Experts of a small language model.
Size: 11 layers, width 192, vocabulary 32000.
Experts: 6 experts in each of 11 layers, 1 pick a token, a sigmoid router.
Training: a variant of SOAP for the experts, 5809 steps.
Below are experts of layer 4 (counted from 0) of a mixture-of-experts language model. Rows are named router (the router's row for the expert), gate (a neuron's input weights, with its number), up (a neuron's input weights, with its number) and show model dimensions 0-191. Each number is 128 + 32 x the weight over its row's rms, rounded and kept within 0 to 255. Numbers have three digits each.
Before each expert's rows: a language model's description of what the expert responds to. This comes from a sample of Wikipedia text that the model never trained on.

# expert 3
Description: Proper-noun phrase heads
router:093069107154119088204142128078145158082113094121046075137138102132196142185111141117157123140113128113116136117102094119114140108126134127161127143125101108140132139090101159103156137145131160073138156151135193133091119154152104133119077120157110081095170128105107144126139150091160164163132138114150176161237111137150140145152090177114126092145128135107088103129086154157164132145121136140137081180175147163172075113152178149069153150113100161137122128105071095117119132129013123055191138145148124137128134089142167114075093124151213185102122093128119049128087129099153086142
gate0:148084123081086081181103166099147119108129150137119152090077203185151118138171105154153126134114087180130076073108175118163181146105079111102165199130096161157104149137172128122123164180126134077098183101122150173125140148124122157143162110101149090054144186138099096139084148143117155129163132096131139206198158105147175119114154115170132130177160127118110086152141102162159102175101075143095123139138100110115140100128146136118076099115131107173141125157137144128149099164103114127134120132169223165107148213173111135063190162125101122123075127116159095082154081138104156135
up0:162147110144157184050138136131109135070103100096118142131164122156071089140135118142126097124106134067181148104181123113102159127113143099148153175095147130127130116109186103203136127137135095151099137112113116117132130119136099039133128159175098068096181141136145076139098158143128129090086169106116147147118174095113082136122110149173171113104173161138162090112144164179113088135111112139061134118219116107165134105132131143153117073063170119156160140075123112101120163110109089135165139070209138132144109085189142095089148158124153075124113157084129097161095060141172210092
gate1:076108130140087105115073079110067114191130137154146117097071124111101131136127208148159144126132159111144146072128107102162164046191090108148131086100049151105173100078160103078136081184143157120165139119101164124139086124091156163113120150163099116127140134195102142077113135082090059152091155169154076102173168162035149063163168167067138157120119108101127141153143119153120118147104122112089152151135093108150100151113131110144139149084146089108149163091137096116106166102092131140153079132081149134104157162162113112132132117148127167160151096193130093085106150102168159099
up1:121178119145178132136120122145098122176116160123139162117183130085116112138165104159117159017153087158140114131115175093109093141105153133117148166142104098146173156146115110175159079111154115125126224128100094114131098156127136093178133095094055127120112141147161144127119129101107122140235135123139174149159099115186139126083147153099088062109147118184133100085164111143188090090140061120134122157165142164132113211151162120134083167151139092134110161100061169100097119147124125092123156119122201154113069152140138176161110135125155100101136118111155133138126199178146068162
gate2:068132092119067074145064123097179186137105074143105115102119121140126147138152184144093133169146105130167091089137058131110107135112129143101112146084125128094072174132107108115119163174147161140124170112210156143136158156181124105083132196202140090121079073184118141141145125111104105189169125109104119117076141141173146162138124107153130115158162123159118136119148132160175123182096154138074169155118113169142132115193114140161163151121150119175113120092168115087147192165086116111134107114140140114087115124126154089104125065108101091125093095048142055085102127096095125208
up2:152131116172170102120151087167124113161114125121110138130152140118076108133106092107092119101083156063139145067171135205175116139162110126127085129182032155118132104122116090144123098150117132131096090181089110104128171158095130067105151128137124101141209154074093168140108097145158109160100100121109081064190081146123061182094135165180195136111136165166108090091128163069180136093102122093162119093157104099155158136131166141075115118108105141140169104144121151210091116139145110125122093111117108155122089116177147121180138174190107130183175122144160171095128160136123123098
gate3:122132043137177085123155072117068161115091118204111138124144127130109139114162122207080126136163146139136159174092113134078100083100100151130162103133093115112134088093129160140126185142153126122108123102119102158134141131082142101111188159096146128180159163146150088142056115138099151165120210081139089165185137101184152124034180128130133139135190076146126178131198131143117098114117131140187125062183145140129155110142127174159103146116109120094120132136076138105143140105136133138146097106133120119092067138115100162182071148112107137122122129137167117076176101212102094093
up3:054125105092155119144157146127116147166119104093087124151062153105078040127152109084108157112123116203097145140091087101096103110124127108145110101154209100117135093160126111145121163175148033130111097151125125222105140129077139131155131119180075193090088111139153173133111112112152104162120172135138122183099103122142127126105091142174159161200161119111151108143131178216133137147192170165103118111171136124143107159080121120134187148158125153086141139114159143114129094136073175106214125083156118141154098141083143123101165114124109153139147128161133177116132122169140084107
gate4:062155130146080137103082172110129138135139147100138106135121155078091143130186152122173173100121095123049142081144127133155113143188142092148111096138141101065118125126152114157160103140155150071115088136101148124057155112100110136101137131127116182069140147144143143143117113156180138143139094089143086201156100075166162116169128048135117110125137120166086156071141194120136117179087119177163211144178113129065138056140121055150104113130137142142114168104146115101147104066104120127148177146123135164118167131131150107138090134105108128062091131056124088130169128158195187114
up4:124170144092127102194124167117119153150162163154144178089168171135135155146155117082149154149129091164058121101077097101163109155115107118186146139152099119115102132093139142118141138122119178123170162105119113145063092189115139123066112171114197163177123203127132191090097099168124128142124125088199120178112104109117125120144163108134137069195189149113140088101152133089147102155122117121169119198151174110121107102166148125200089093141101143060079136019124121193125117135184109149131123162108135110141136106092131137147111145096109141129125079137144134141200138070155152121

# expert 4
Description: Verbs and clause glue
router:154104129128110109159135120078086120118121150053126170084117103125045160140164169129129079122152103165139112096115126178117125078085121120158172110148137146067196077105104214108131140152092139112181136112107137124151118166127078187118100174175129143093188121121143134156133075183142119142128104077173150107113130204144037077109153133189105093104144089116144112152135161144133141170097056122122126145113057138128115095125160136123202105098133141112129126170119140119167142160128120196154200146083112109148146120168126140114117151073185098179164130129154097088088126134139167161
gate0:154176130153125135183149163120119158118162177152133156141052136109123121107112119117112115101103155193171138066086128156097082076072150191131169139178130121132162121150136120147140066140092064141134063098099113111127134173130115137125135122137167178113199105122195170095164198139124141142099130087106099116109131142082086111066184162090092194121129178103168164154111127144113170146076091167115097126111127184093123136135129129148093100111202155107169094127081125129114109143120165144117080125195165157112139125119130099079120191099147113120226109107170177112137137158104145136
up0:164179125172135129177108132111103165075170111116102135127057127074149141099148102141099129099124126142202121092128070202107118109118136156141145126149113079138150097133151110153144064129087093129099115138120137188132118178106125164125131096108173164122120157117173148111155153192099090164118143117091096121089137154116119125048110172094158165077143169161153175105109153103138115151067086184145066147114164204081121074141147129111161124122167128119152100142133136091130124131060223119075094103125120160132152124139150165063123138046128148122181077090147176142160129104081148110
gate1:104086155076143068152162121150082119096114094133133171104182133149118131167151129159147078091161203081139135103111101161165134106149072153165184087138079157108109153158152168110180107144089112137145123144140099136145147170130132111150155129151099130185126137074107109155148065125170129138143088111104111084113129132135135122170105161137080137118170083134197088178184113130167132189142132105128121157075101097130120138028139155100124171101164140091066090104140131099118072140122155114146092179109202132181129139146154113187069062091114095088065119128165095141130156142178138171
up1:151095113078130137160119160116128151122114219166119102116104110146114114134156177195124018071142201203145096112178123126174151144127127087132141116115114116114109139172099123111146125177139135100137180111129120164097155105164075151124178103169133117120108123166099186151238147128138084125151123086110126114114164210129079094166134159120142159101142121132098141179098069160202154113161147088114086131150141097122171104120126150110106119133170115111122138090139142150150067093126119157130112099138205106108084144092186116150139171085164081128103159164109125165083117137130082106
gate2:142112143111110150157149157097028080140159140139130135124129103169188104124103140120136111115067127163066129088053158125139065124133126143061134149179119091114126098135129190128128157112181143100086212140192098083092167169191117121129102150121123087116150117137043140081115085128072121168200102096112128098099188146099103067105136154120127104117135122101141091152124145110165171069109144131129139181147141156089185122102105117086064082107166152143178139134163115139078122131082107135154135092131073125144086145116120104058086178141105124125105121096129138093125144174116141125
up2:161141071129082176183081131088076096125101169091125153174115139130171127134146126122149169109086195124123125090104124161169111178112110121152106089081150105102100171110140111116131126134108185131128111097131128095139105114177163140041173107074112141131180107150047157061083079156104059144130112100086097108101134096163171094104118163125137112154158150119170072088153101092097153130106141145106144140106130145170123106155070156087144134140141193104173118077160097156084162123119105083189061063097107135148170150153120120093103189128120147108166153152130107148165087142117070093
gate3:090165057048118129109121119110142159149131161109105109132134120139167142151117031162111120124167119135058126119124085148145120112114193117147057155182171112148095132151109152102156127099130204140123097084172105132141174081112106095098125155103107144145115125137125106101169122115126144111179182104174108124077075121154151122104149125143103147132130106123150150148139119110115157148147101132073125135192098114192139124093212054176170137175182167073084075137115135124168100097193125113107098128091123135117174081136146164117150099154181140147125147118144085086123115084080080038
up3:099113196100121168098141185121156123105164133174160142176130161148111140117135161111134064131155149083096181115117108136183093111120138136145127136147141128067076139114104110158120120170172148144128179130076063124182146111190093151098096153130100169095123152122128124112157084119094167179102154066167129143129145143103139101122135105126119099116198139050079152105066124135137088123123073117053174128084115126120106189153060107100107208095141129192115136108015185149146127164115109154154108143108122116169128085134118137129134158146116116098181117113129166127206176126123108132
gate4:152141108160113131143163119128099153133141124156041201164121127133126117203164078112120100067124104070080151136120123113127100043128080141117123092127112132128127098172108058191101149127134143086128121133156125072119123133065133143134101042179126131088125140163140113105133155102093067096116157108156031124144156166140127155135209101105104148171143091123089138144123108103122132189155126122139098131087115113130136125107156113103116107153149046096157116122090170138173099109160119125071081183128122125192147185164127103175093106136181187091140121135114157108143170167150076151
up4:137148130107153106112126136188146099081146109155131076067116097098178162083095196141089255161165129107151103127116117104143123131176189141142091132144121131092175142106159101065107099125168141145096099173101178179114102119144091123107153161094131082143171133129155105165060133090128143110137148143159133119146062168136162115130106154161177127125125165159151141190081146138123115134054108125145179161179172105159099162091066143156136136100147145110092122071136108093121103193133085113134172130081162151093112145180143168108150161136138090162101139113067118131074125114072117116

# expert 5
Description: Function words, word starts
router:172058075127122148120132110132093127115107128164131159111116136091063140160093137148116111061124155137176095135141114156145170113086209085141117123121094138084148176122105160152066180124128082147183161124142124163141141166153079130108108111151098092130149106102160136129112101109114119171148115098103139160115088188140092159143182158179071110131165042167105120110092082102092110121084122164101118166122086146175116135137124148109147108103121063168121087085085159079114147115130152156070136178131143120118104215178131181126107120126126081117237148107106137141116188130129197099
gate0:118110092166141073109144166194117130115139079143106123166148164160112160156150154099087129116184132130075123067117161196134133062121182123156105117169083165087159145106196122095152099096109162131113158158112144138157054109148164093118136147065152077099071111162131158091149120115086076144126113124159147092108150119112109137184143125115107120149131126094130054064123130096134143129119081156115120144092123121062095119127068092100158125141101090129070110101098131148092108130106113070078162131086171173209069082118098160041191153125090120120162101126125114087139160116125101136
up0:106089102086128131159098106118127083171143130093112096145120096088112114156123137126096099140219149154167170180118185120129032131165146154145160135143109134110086152105130128141104174137151191064131037163130115088136124124136075082071092146158123134077169095179126095131114149066070107127131170085080100123115105153133156138122148088171122105091093100150104154169086185139153105152133120155127117121176120175160156139087077131107140132113139138136186107222072155164090130092133113178107138140233151124136101123155135118138160138113137135194132107159098138115103139161119145085
gate1:149139169083135165158084100138139132155111091130097091140140203133101094083119170148136093099155149104167158140170149107164113132184146101188086195110088171095137124090103135163141122118110122117137095125106147072141100191130129167159128145130098107138101123094082129165121083157168135142119029157084114131188112129121121161085149153088035164024082170103129137186101126098071097111173124109129127119117119133133085094137123124184197169147106081104169110143176083117164100102107153096123100130092134094157109136098087130144128110126129126134108105140205049135108130145160163134
up1:101148098143126136131078101117097125181089147049160106104121100114129126110105053167073073151162131115165129081073155170121132188166115148125127145150150118141149143117136138189131110114168146112122093179131126145109119097164164104117154134119146072149147122089139162170106115155118085069162103141132187115170147099081159111123080079069150197168151152085156152128088139128079132095109154171076016129080106154161132179125100098137157140070119126130148103149074159152121164164107160127098110132176143184079161092063143129110095121098173165121084131094161130097156106169110131177
gate2:097133125138150122158179080123136127090196106152132084117150115054130084099120135130126202089138119123125122128115052113135089111116167099109061131126129031146166142143171174139111131155134075112065154082156120134101154052131154181115085123191094191147146109147121080114092137133195154085162143108108133140100147066105096103124085099139119172070148091115115093126142105127092128102127139089115149089123153141140102127097122132137169096208094112109117063111072145123112120082072141119198129158119053115109140124111107116068119102095157132124091136148092139155107182090078100142
up2:148109164066118086151119159125120112128146125089138095127099164131098192200113163169141113172195146113152171091149202115095119124169133097113194091113122117134182094133063106193163065104159124177174123156124183114115114127156122111174126174109136170097124156097145166134151103173078115141155150104152080145134127165114143090116072132160141127117129101174159137105156152158145039143086178137138161178107082104123200148142089119089108148082174093126053162121148159165094111160131164128076160112078127099161119115112167115136182109103109056127152107130116104141124095133159083133
gate3:110109124158108158134103113112137183051128191123051088137118100188121152104145150038095148095164113137115119124108089160140158136141147115136095134094136166123115182169158139147170173129099091101135066158112099160134161083155133166135121106107168094131129137159150093115176105135128113085122094082168148127102091103142097114144187095116110072139155084147115079149131113136160195115113138136161139109097142117129146069130163173139119126134192138109091033141132175132089122205101174131054198112126135114081120177135117119126084114145111147119138099184104098115099049152164176186
up3:120123139111175130065054168183089130150114146088112140162103148105130122129112140184097136142057196149137142158125153102133121140177088167141112140151171111151082167111134174103126130176174142110089164087101172136145093118124119140125133122104108168137088109153117096054108210162078134168132120122108068155149160138145115092076134158112154159114136117120124148093096158129144106210144102176169053173178147119063158133132172092155182096124175180115168151087103093147115119095137133128170116135100115119172043086090136124108138093103153092112082102104170097089132175145095078109
gate4:104099164159146189189107138100119105106050125077137131098215166151115154103109150114137142119109125067126121136104125094099135077106096124120164140133111081108151157081152124118125125096110096154127064145129090092121152119117136206109160106139097156103154061101101138150086141127088146145169076151077209147126198154136162103125166173065104121180091146133165160128085197122118137098123116140114103123115142118111129121072146177110088114117079083108138110112185120109183143115111116115132170095150141143149154197080186124147092144123192152091067202159163140107179145085140128123
up4:163123141127158162160149151125093169063126143099157109083137164107181138100118124154126179134049108140157073100094119136110149125135145150123146089178124082138071179044211139146123153108119155102091105126145146201136148078115131123138136151128192163105171124079074122181121084096106127129175103156120123115102127122134134129133174127122115086179121134155140098102148124151105100152109152147117152137127173177101182150146077109145112058163144099185185055129107126134147142062104094150141175086122118140111095164171184059193073089098156154170137138087130142113127142094158181105

# expert 2
Description: Separators and prepositions
router:139133142150098110095146155045064135123171115100104149145101095146172110126156086169163120108127095142095197124104113138100161128167097150104173125128096097120133108101137131101152187150106147104103151138150120103160114154113107195062118100255121157124123102131108118074123121068099096110116126143125115090142143127120105082095142143114147104102156095165134182151093145109121172157104142132092130105185140202130153195121140114089054162102118103144122147123121098138138128168080150124186100157168137185130129185072109093116091171041117135131131117138138109135083095145218100121
gate0:185161158128157134101101173076109164142077107127201110085133172132072136158109131160150116108116142119150077122132119128093162135106137093151106127173119108122119144109182074125146180145158146128136120153165136178187090097173118146135171164205131186086139150139127171104134072136127086106121099123038129132131053179087116158150087142079129063115096099162115127181136119093134151130119172095124148079110037134162097127099099167136147132138145147176151122168123117097119167151100163146137103142148090134128169124129084039045112130101112149167120149093072163089116113168152171131
up0:132183197130089093101129142148115108087161135093168144143172103124068091138170165128143121129134188131105096157099152116157176181174131104174180141161108117109128055153073094100110114035103142064108172121134116154126119160162172131140149166154094118093046126138084105142085064107155137140103139165087145094132122117158117095098121119054126068123111133127142114165148124116130099160092141058159104109085115153161106165116129087116159102100133099169083134124171080088154208175181166122146121145096137150133151168149106140072117088113072169171140155105117170112101099112137098090
gate1:122082120121098086104109140045127155122136129074113165137153125106131164133147069106091117131135142115129110095167104156138140117171144128139137116162164108153084179093106154117134166087105116141148105082098070122139113126144129138111095140193119082146126079074151124106127145118132123146116116136086145105110145123077108138157135122129066161162156105175112183031115133087045182136146115073100124136181147185123131215154175125142093079169157105135137155135135092144133160171097136094141135139177124113138082141084089113124055130146127125110206066152120143222132136161226109166
up1:103103163139121084115107140040136178138137124081117148147155129099131170134146058121105125124112153108140111083151092167139116143172132117120138157167152122176080161092111161119146141080108123143120129090087080114116121140132137116097104127168111097143113090092152154113120147148119151168101127124087142127108142119064111134161162117103074157166149106178125188006096117093049162140147135087098120144158157180145118201158162129130084109157158093108154147143151107149119169173109107070150124150192117103148110150079096140124081129134119115094201059147127141232117160172202100160
gate2:105140145209109115149105098117090110141101132113171112153118077158143192105081137128136164150134168130135026115110118137092103088114134097147095093132128139116123139139174086134091115167140132138151124108138143142147114094112133112199111133099130119174099110135111118155211155120143105176107215181144134169115070103093162132147121103094165221145134135135122106086124120109099136086114121117135110160118131112161149150154044059138111081136055157084129111158107113088128097066118164156166072098112100123079191046164125161154139101129083174151152130097162164192129095087164137135
up2:162066119128175136156133176123129161120113147146139039036078085160133158074129100134138119116127186156133152126121151072144055129108118168116146133135097082150105138120110072145146108144099133123132053076164121112102173150131135122080153175104082141152069098155077140112167115122131151121160162126138124094185116135129119138123045171131132130116205065162113130074115105103117124089068166131127147124129131091102115148105106188139179100090159163137167131094092142093112135113105112106160118165180132137109135120123076122120104081105093114151177192108140042207122142104118124182
gate3:035112088179107143207110111118143119137121128125172145122133118143147201154094115108132134092104180085160163148169097090141119153168116057118095199106164195103205132109154195140170124158143119162163147159150172097123153117122089085181129113113114097142116170125139141104096141084154044142075133149153151068118054140104118104123104098124149190103147140112096100110115091094084123133085136103139122136108130145106127122114149184178135166144129144099123139102184115168102082141124141160126071202129095106079135090124118107077113106109167069140112182106142177117135074127131156103
up3:118165145114116137139107175138135115147119143053108106109149131126153132098090060126107088045132128109114101125137134073137126077111056172111153126132141094181100111102151106110178164084176122141115050112111113123132102160146148132097116136143148138112086062118079135098105178114187184168144082151089127077188148074136123188081110070132146049144085117139091132115202123152121119154147124179159169156131064094119100052117136084067132131115105154103110125124138128088138148169157080131093174116148125127161185128082147159165131139195136195167114127113154136135143098106139122171
gate4:090157170042112126111122134126121140135143073092160126051141137155113138137144153218125139201052138190133119160071135093089107057110141134093186123104140090142166106108150113109193094136124085076171121176098133138082129195145145149143117189184161134126151084162113153154080118141138085096115128112100157109123121092114088123081118094164056137117120145104139187149128116167123129113126158122145140092103136145136117110054129088164141090116099139117117161109132096140131133154158164135111123116085120127112101142132119142135098071132146073048128137132213160081092165112097185079
up4:150142139097140118126116150168147202067117079134159085097155111119115098110152136088174156110109175166141169090114105097125113139083097163142155120135160094146105116136133136120146115124204126133100135171052110126112160116087168144144131096117153102107102109171153093125105108104153146134106137118115096098095191096142073125117147131148105097147146148089079131064115180135087072076188061098153139094070088143199108118093133139061078060139132192129089140182105106122181104147055111069112139115182100092085160114139110109152158161136155129045122123138123144130093124055098099118

# expert 1
Description: Name word pieces
router:156133117149139107166200187131144099071102163109064100124140084082060105120149127109089126083126190110150159104108130173136144145131147099117150177128143128152129161146091120144134144124142099108171153170069130091113138152122177104077115121155103150153166126130110148088104091173194144101139145154143108121140112146149152109171109061185148117116142116149164057079091136122126098131151113094108078171155140159170164136125164117099175152076138186147151149129076198102133202116127186123106112133090124120097073157115138133154159107127138127083207159096162144099114102130193240168
gate0:172138113143116142110176119104111166195114172174087165182102151070123112114110166157112046103105138100138169180105124107136124155060112106186121129127080130100119104045113107137164144070109183151144169135158050133164165162156086131115102179143132144137107162142150125127147119091133129041114171130121112175133125066158127150129173071174171160129120127159089167124162121177147119127211103139156142142133114140149134117102153126139131218123103108150185113165120110149060116170085123176161124095147188110113089130147123073084148134136132083151185143152092124115141093098145100123
up0:166133080172104130099126074152144144146112154139070120131166158136128096133091189099064126117181111082146152164110095177155164096131103084117084180128105148134160164111134105106124116138165146171095096125088120153126134144150123070097094092155194147144169119113109128058163166093116111115121104120162129052088219123132224136153134131132186149116109093155128126135162074151112155157136129113148107115105102125201214162102188188078112180136137092148162132158090118129136152146166133192155149129108129126159151185148134047130120147100095082149180154103147122112136118093138115157
gate1:168164092133160166183199167112157174115124137131089079133117125204099115099119117127142111084168114147119127119126125126133122112156090077173087086125164185115127122170083124143140131123097120144094126139180154147142138139129115117116155092122139145181133111155141141117148132163079187138112168143132090167115171173139116135097145195144102124164186145177128086144111198090118176185176121156160134164150145034153131128156032110114111089143149153086172144110110121146213161134140165166110108091086125112124164123184105108084138172084156180029113142167115108158154105148163100147
up1:126192178129146137145083117179094152148100112140117084166135067139093100157107175188172040127164088147161154131144049109139171149132085113173162103120096142089138152138169180168110118115110144129167117103095095139117154141092083097131109096148134131128109124116128145119168174071208128116111138149116102144042103110115086107049150183111097127186158136073134143085147136178067087089127154084129130183136129137157142114133169193096130121104170101131133174161123172089151128075129075141142139143103119138142180144193087079111134148151137115122113128117122120117081096072182112103
gate2:152109089161138152192059107130098128140150162147162160123035096096103160086137106127157160106088122129161165147116143158162134152161106096123142182186123207148150149149118107161147151153098055102141101114092119157128127097114098150111110123165164116134130103108127177122162097056072102150138123102127145138125099033149118138051126144042145135111194112130137145110151140171185155168135163149139174068148110117111146158110128052085155139141119162128146150120137155085144100160113168158130077130146141135105135179162208146181147133139102121109102134108168084087074161193138141146
up2:194105124120088166139141107121130126128100082146199164173121129169114101106136104156144082176174115124107150154121186148094130163182164128168103116079159096105126152069133063114182120155138097159090133144151093128108108095125197121047149126125151066151126155208127133112142110096208090165147106077130069116131180169102073109109158131146105104121077130107128174133131115012084150124159093087090108176132088124131138181115139158116143117171166076177094113078120161144080110085119158158124138133087118133089133126108110112076117088100141116107080116142115130137184142140114130115
gate3:091129137175122117195128158152123130140115166134061158137145133196107136125196160081140145135071130127061142141116107123190121124156156135097176101110125171083132167151118106141127150040162155076167180163160169089156158112195077094120153141140149150158159159097059092096118084097172153108139104149112154107159096175085155146115088127117132119137127134114136134131163132102152188101164120161172066185159143111143116114152154167111104197110203096148062145181081155134128130076090074125144171120168123131093146148152150192122113096153122113117108134103151101127091115113146157200
up3:130085155132090167173139152155126142181137132154120135174093181075108122172131116154150150073084126101147148086145120138131120115129127174161102106143118093133146108171156133141115143135136117166095140210123132110185092144082166136133074120117072078140161142108116113074148105146107059178109241139177178136125121144134130120130187077155159096120140133193137121155116085212078101153090190135160175103147092127121145232096164118150106100128095149152141094143094121093090130061216097132110112138142127128118109113132092102131127120157158119146139167120118117134106120129145050186
gate4:065139111101138159177108193147066135095057119109139096131152170119118108118064088126185118149088135080172167160133152124052147139161156150112197118120104097162095070133098181120082145147127106135138146161115144116137127100172129105078121118108160072126158096141081168143099131113143147140190129129088091114178161135115105172090084107155119092126101103113157084159101134172136147111178139165079132113132039123131201093152111156166133130134180070174088077138097173145182161170160134136083127115134123192155095141154158166106110110100123120120142056138140102089146139179165125152
up4:146109090101151133108109083145133093165209127191118075111074174069137123131127127120078117109194137131088156114124108142157052137111139130191144106187100110135166162149152084143163138147098114150102135192123159134149103088116121151193131079119127089127148143144183131106165124136169136146129146117087062155143137093150124106110117144080154075088206174170117165066100106080100074093095112115187105133112102126134152132166151096127168137098142198144162111159090109106162092067102055159131105164103109098089147124126097192087113094104126162147136111192126149112098146166114167161

# expert 0
Description: Line-start structural tokens
router:157122080099093097161124090143150117085093203165163175114104094117136141141149126109153114068113068127166090113093095145138127061107123142130157110124133099137142114132101109085118139093082114184122096131145185133170169115130130165097128204162044145101165136111142120142080094031151106080113171131138184138166128145180060158159087118199108096093153107194108086106136126159139118165178115149131139140126044135187093124084129121151130092124136099158097107114112132101145155137133094128135162128128044142113077184130128118129098184073090145167095153137105104154096142139155132167
gate0:146126070114111145110103099141187095120178183069173138118128090143102113123127120097092064094146129134090117161120132143133117120109141090099111160159085104175213164172068112141136101091136149088156104139123158148119189117128105064108127117154149155165153177111204090157081089145089223078080146114110137110126123175161145141150183124163135093099225092119104122152160098184107062149151140125121106106130103117113163140145141115130109130147200170140092145117080143152172161124182112081145150086102090076117082090122126100129114110182107110092143106119191141128153111077149128142
up0:125118081139141190112170132124138168105093106147081123121083126087081090179081132100184162127145095126136113112123151101093099137122155169167137143183107118060072090091157111144151131118153142134095128074105109114145123128110157116094145117182172000117138086185091140096129171168086129130175189071105124151132133120045151154163134125160085140131087143121134144095083164157166125134125104164168166145120080150150114124110148100114098136120108125130115164082137119099106075127130213112116129076138197113124140138187130170122146136111071040126097139153139094142103128198152139105
gate1:140102115147123085111115098142109176157105157134065157118149181104138127146096123094119091125159133069166103101148108126181120118077164058121128086132106187089104141104152170106071148158141133110157151092101101138102130129142076101196079198125155141132143144149148105149096106137086098135156184101142111140124110102150111138117098154148084181090102105176099163135096140083168108087029129150158184123164091106101075122095141155146091118179092132097134135090083115113127135178113142153100121169108204112160105030173087089120137098148127137154142118049164101144163107084148183098
up1:170064076080130152105159086107138148121109151129063206180112155144084140136181123105124139120117125187171164124191105156108128162123046108123117112155153136094179187122129158144122106177154143144101147163079119119118162157106106152170151156169153113100175186086130143148156093165139119184197094126136122108171129129110116157114182109157124111131120112134152139182040098113160088109130089084115140165102096059100128196169163101156160179136158152103174122082081127091159113157135084163120168113150123108125089074160138117141080053108132088137141103096107115143099116116129132084
gate2:168140177096181112120166120188159068151141140154119158057120134072074081118090115131055177107092160122133148092078096125094167129147116084120090107112100171156094157147123204176107108142155124152067114082118117130128105083193089119124122113175139166120137138135106097109189109119146163174128107146208164101089130111072098154097066126062137153124128076144130159164164093053112125144127149148141129120128173038115111114124090128126116114139102127106084114070123131141129099161145074094110066115108117103117174107099166141152164122154132164165164096152122085098094102166089142118
up2:122105167137102118093114127112135154064090143116184037214118125175126134163098114088153124140095007176121113118126117116154135159136140136106144158182157086140143145151147150084131178035082114101154121166133164110096151196089109084116189152125148127093134088076142119125138157100081092157072148150153146113162080104220114175102147158180204092145140120117143147148103082135137119104163166128049108147153133150120148071113166116133131182130121147158130164099051099122149156106120135132138128128135151164167115135115108131108114179159127154119155146115127144147112134144143082149
gate3:135090118130116155133148201124155111118122155124099083135073135143047092112129146150118128135133136157137181110132108153093110149135130104103081192152153133126135082062143186177118185169150123107061147120084131131097124160073161092146115158092153149076184167145121155132121086205158131134151147080203126129094135118118163075088104099094112129116094111118187131054086123115146138132084153162153121102113134121143115135131158160128171155120121099086172111086126161078138060125121143149083108132119152137122124032161119168109119090144190115126153057085124047129094118137141199089
up3:127140126127123142112124097112108093137104099169119121146098122152118142163107112090189166157118146133124133110139142078181133117119056083148154126134136149102123151116121069129133082099121121100196133128197103102157121133124121127079152100201138081136091080125143082075133099043076179118123112145099165126099126147150098127141179119203132174078152128148077096150149122157063172094101087109114154186115090093119085107143155079067162093105137174198064165152095097152072073164116178129174141114121123092124140164120131144156133174086102167084151135133155195126140165179166158167
gate4:136136158149165117055150126146047140124119067148156181099147167159074092088121040110144119127140059132130141143137119142138160147125154125151149114142158102104135118089139112187172104141129195071162104171166098105069147161129114170119151101153102125104139112128064147128169149119117102073167123137153152058076116108174148135085053124144187072106139122124158142094164161079085089139126135118146136172118144147176107144137109068068114091116128135136043154103112148182071105155084132134133119128105159100223143172122173081169165113139104146149099142161142131125126125142093148128
up4:098117140145128138110164128172143115135102114208114179138111134115184122122133092118174178116105115141147155104113129119091108171140145204138122133152180137143133123180170163164108098068124209089134071126105091084090125141111105126131130139197108144101126186099119088195156111118144151067190170152117143118073087143096169120143072072144108144128128171145149109142174121107152142073120096133101134105121138077133135141098108151135160117115146110170062121123113145148165042135111104081160105167136185148117169137141111140144199147129130087111173204078129168076160140130036115084